From a checkpoint of a small mixture-of-experts model trained on Wikipedia: a softmax router.
Below are experts of layer 7 (counted from 0) of a mixture-of-experts language model. Rows are named router (the router's row for the expert), up (a neuron's input weights, with its number), down (a neuron's output weights, with its number) and show model dimensions 80-159. Each number is 50 + 12 x the weight over its row's rms, rounded and kept within 0 to 99.
Before each expert's rows: a language model's description of what the expert responds to; "mostly gets" lists some tokens that are sent to it at least half of the time. This comes from a sample of Wikipedia text that the model never trained on.

# expert 60
Description: Person name parts. First names, surnames and surname pieces in credits, cast and personnel lists, such as Smith, Wilson, Beck-ett, Daw-ley.
mostly gets: " Taylor", " Campbell", "sson", " Jones", " Wilson", " Lloyd"
router:59 61 30 37 59 28 45 48 44 38 24 56 54 54 43 49 46 47 46 61 52 52 57 20 34 47 71 83 48 33 47 60 58 38 63 44 68 39 30 52 51 66 54 55 38 39 54 45 31 78 26 62 58 51 50 53 55 41 52 35 61 26 70 39 44 33 44 42 51 63 70 58 41 66 50 57 48 64 75 62
up0:52 43 64 43 43 47 44 26 61 70 53 48 35 53 45 27 59 50 38 65 38 52 41 61 79 51 26 51 49 54 50 48 49 47 43 56 55 35 88 69 43 56 39 56 43 41 45 59 54 51 53 34 51 54 56 26 51 54 65 69 45 47 47 36 49 53 50 69 38 57 61 52 78 41 22 57 28 64 55 55
down0:35 32 34 78 49 49 39 52 57 64 45 52 66 55 29 59 38 42 76 35 47 39 64 34 34 61 33 61 53 62 31 50 41 72 44 26 37 62 46 37 70 39 54 28 47 69 58 36 38 29 66 38 39 37 51 43 47 49 49 47 58 58 61 80 59 58 49 56 48 59 56 70 58 56 40 52 48 47 63 30
up1:31 56 73 62 40 44 35 47 54 43 68 56 65 31 45 42 36 45 53 64 43 56 47 57 51 46 66 61 59 55 56 43 51 56 56 55 71 38 79 71 60 47 53 69 57 50 51 53 45 46 52 65 25 41 61 38 42 50 67 59 58 44 31 40 58 63 44 39 50 47 55 50 32 40 61 43 35 60 58 55
down1:42 65 31 41 71 49 43 59 60 35 59 59 63 68 43 59 48 50 49 59 28 59 35 45 54 53 45 65 44 58 50 43 54 42 57 58 40 64 40 42 37 72 29 39 40 70 52 56 50 64 41 57 50 67 60 63 46 69 67 35 66 63 34 40 50 39 57 46 37 71 52 64 48 52 49 44 62 37 47 66

# expert 21
Description: Table pipes, results. Pipe separators and header rows in sports tables (Team | Pld | W | D | L), semicolons in W;D;L result strings, and section headings.
mostly gets: "|---|---|\n", "|---|---|---|\n", " Starring", "Results", " listing", " Results"
router:44 70 33 63 44 47 64 53 58 51 32 76 60 41 59 42 56 32 64 62 51 40 73 56 33 73 33 48 53 54 55 27 59 70 54 37 64 61 47 52 56 52 37 33 41 46 58 24 47 54 52 50 71 22 32 47 54 48 44 32 60 52 56 47 48 44 44 54 51 33 73 51 40 54 51 58 56 54 45 57
up9:60 61 53 26 40 42 57 54 52 36 65 26 55 69 58 45 54 40 48 49 54 49 44 43 55 63 68 55 63 30 28 54 66 39 47 43 38 61 58 34 45 46 70 47 51 59 40 58 55 55 46 59 39 49 72 36 57 40 56 44 61 48 48 46 68 38 63 55 54 47 54 20 50 48 46 52 49 56 56 54
down9:52 42 66 33 46 57 41 50 49 66 51 59 52 63 53 17 32 42 67 47 37 59 41 35 44 37 46 51 49 53 67 50 52 51 44 65 27 45 56 47 60 54 45 61 45 38 58 48 46 56 40 54 63 59 49 42 53 42 59 51 63 24 52 60 61 54 22 39 44 46 31 69 51 50 40 57 66 54 64 59
up10:51 29 50 39 57 49 37 55 74 43 55 34 40 68 37 75 43 43 41 34 46 34 42 36 55 52 68 61 40 31 31 51 50 38 51 50 57 74 50 56 49 64 57 46 51 72 37 56 56 29 38 59 34 45 46 52 53 50 52 73 36 60 42 51 72 61 25 62 35 44 61 62 59 48 57 46 37 51 64 71
down10:55 58 58 55 51 42 19 76 65 48 61 58 49 63 46 68 58 32 46 39 73 44 41 54 39 46 65 72 51 49 54 27 72 45 69 78 66 60 43 46 60 40 59 34 43 69 65 53 49 66 44 37 42 54 42 43 62 39 71 62 25 58 34 45 35 65 46 48 61 32 55 46 35 72 40 31 50 58 48 33

# expert 5
Description: Section headings, table starts. Opening == and === of section headings after a blank line, plus first table pipes and line breaks in sports articles, e.g. ==Teams==, ==Career==.
mostly gets: "'\n", "===", "=====", "Gls", "Senior", "===="
router:35 80 50 57 41 27 58 60 23 37 42 72 67 49 45 40 53 29 54 50 51 24 71 47 45 57 49 42 62 69 35 58 47 74 43 53 61 48 42 41 59 33 66 38 34 38 39 47 55 37 68 44 41 43 32 42 60 46 44 49 55 41 62 22 46 42 62 44 65 56 67 39 50 45 46 59 50 41 43 43
up9:49 56 77 41 51 68 46 42 62 51 38 45 34 24 61 43 38 40 28 52 36 61 48 48 54 59 33 49 30 50 63 57 39 34 51 35 37 45 58 62 54 57 47 54 44 55 66 61 55 51 44 42 54 39 50 55 64 51 45 47 67 50 50 50 66 37 59 51 70 68 69 52 47 55 36 53 39 64 35 53
down9:36 30 72 63 53 36 48 50 62 67 44 28 60 58 32 68 42 51 32 54 67 30 67 53 61 54 61 35 52 31 27 58 82 55 66 52 54 68 61 59 51 48 61 72 62 37 68 35 70 44 46 63 39 45 61 49 44 51 52 46 41 37 46 50 46 50 57 44 67 45 64 51 66 29 48 86 28 47 25 50
up10:52 43 52 26 24 65 55 27 36 62 56 37 32 42 41 54 50 48 48 61 51 59 41 80 62 50 29 42 47 63 79 35 51 57 58 64 63 35 34 66 41 40 41 62 45 64 53 55 49 56 40 38 46 59 37 26 48 75 63 43 60 37 45 51 50 63 51 64 42 65 53 49 54 37 45 37 56 45 48 39
down10:54 40 64 56 29 48 57 61 55 27 65 52 55 48 47 49 72 31 41 76 53 57 37 43 61 72 43 69 52 44 55 56 57 67 54 66 61 44 32 48 35 61 52 46 28 44 44 38 31 62 56 42 71 40 45 65 57 50 42 33 29 47 30 60 57 30 46 71 44 48 55 63 56 45 56 41 35 42 43 57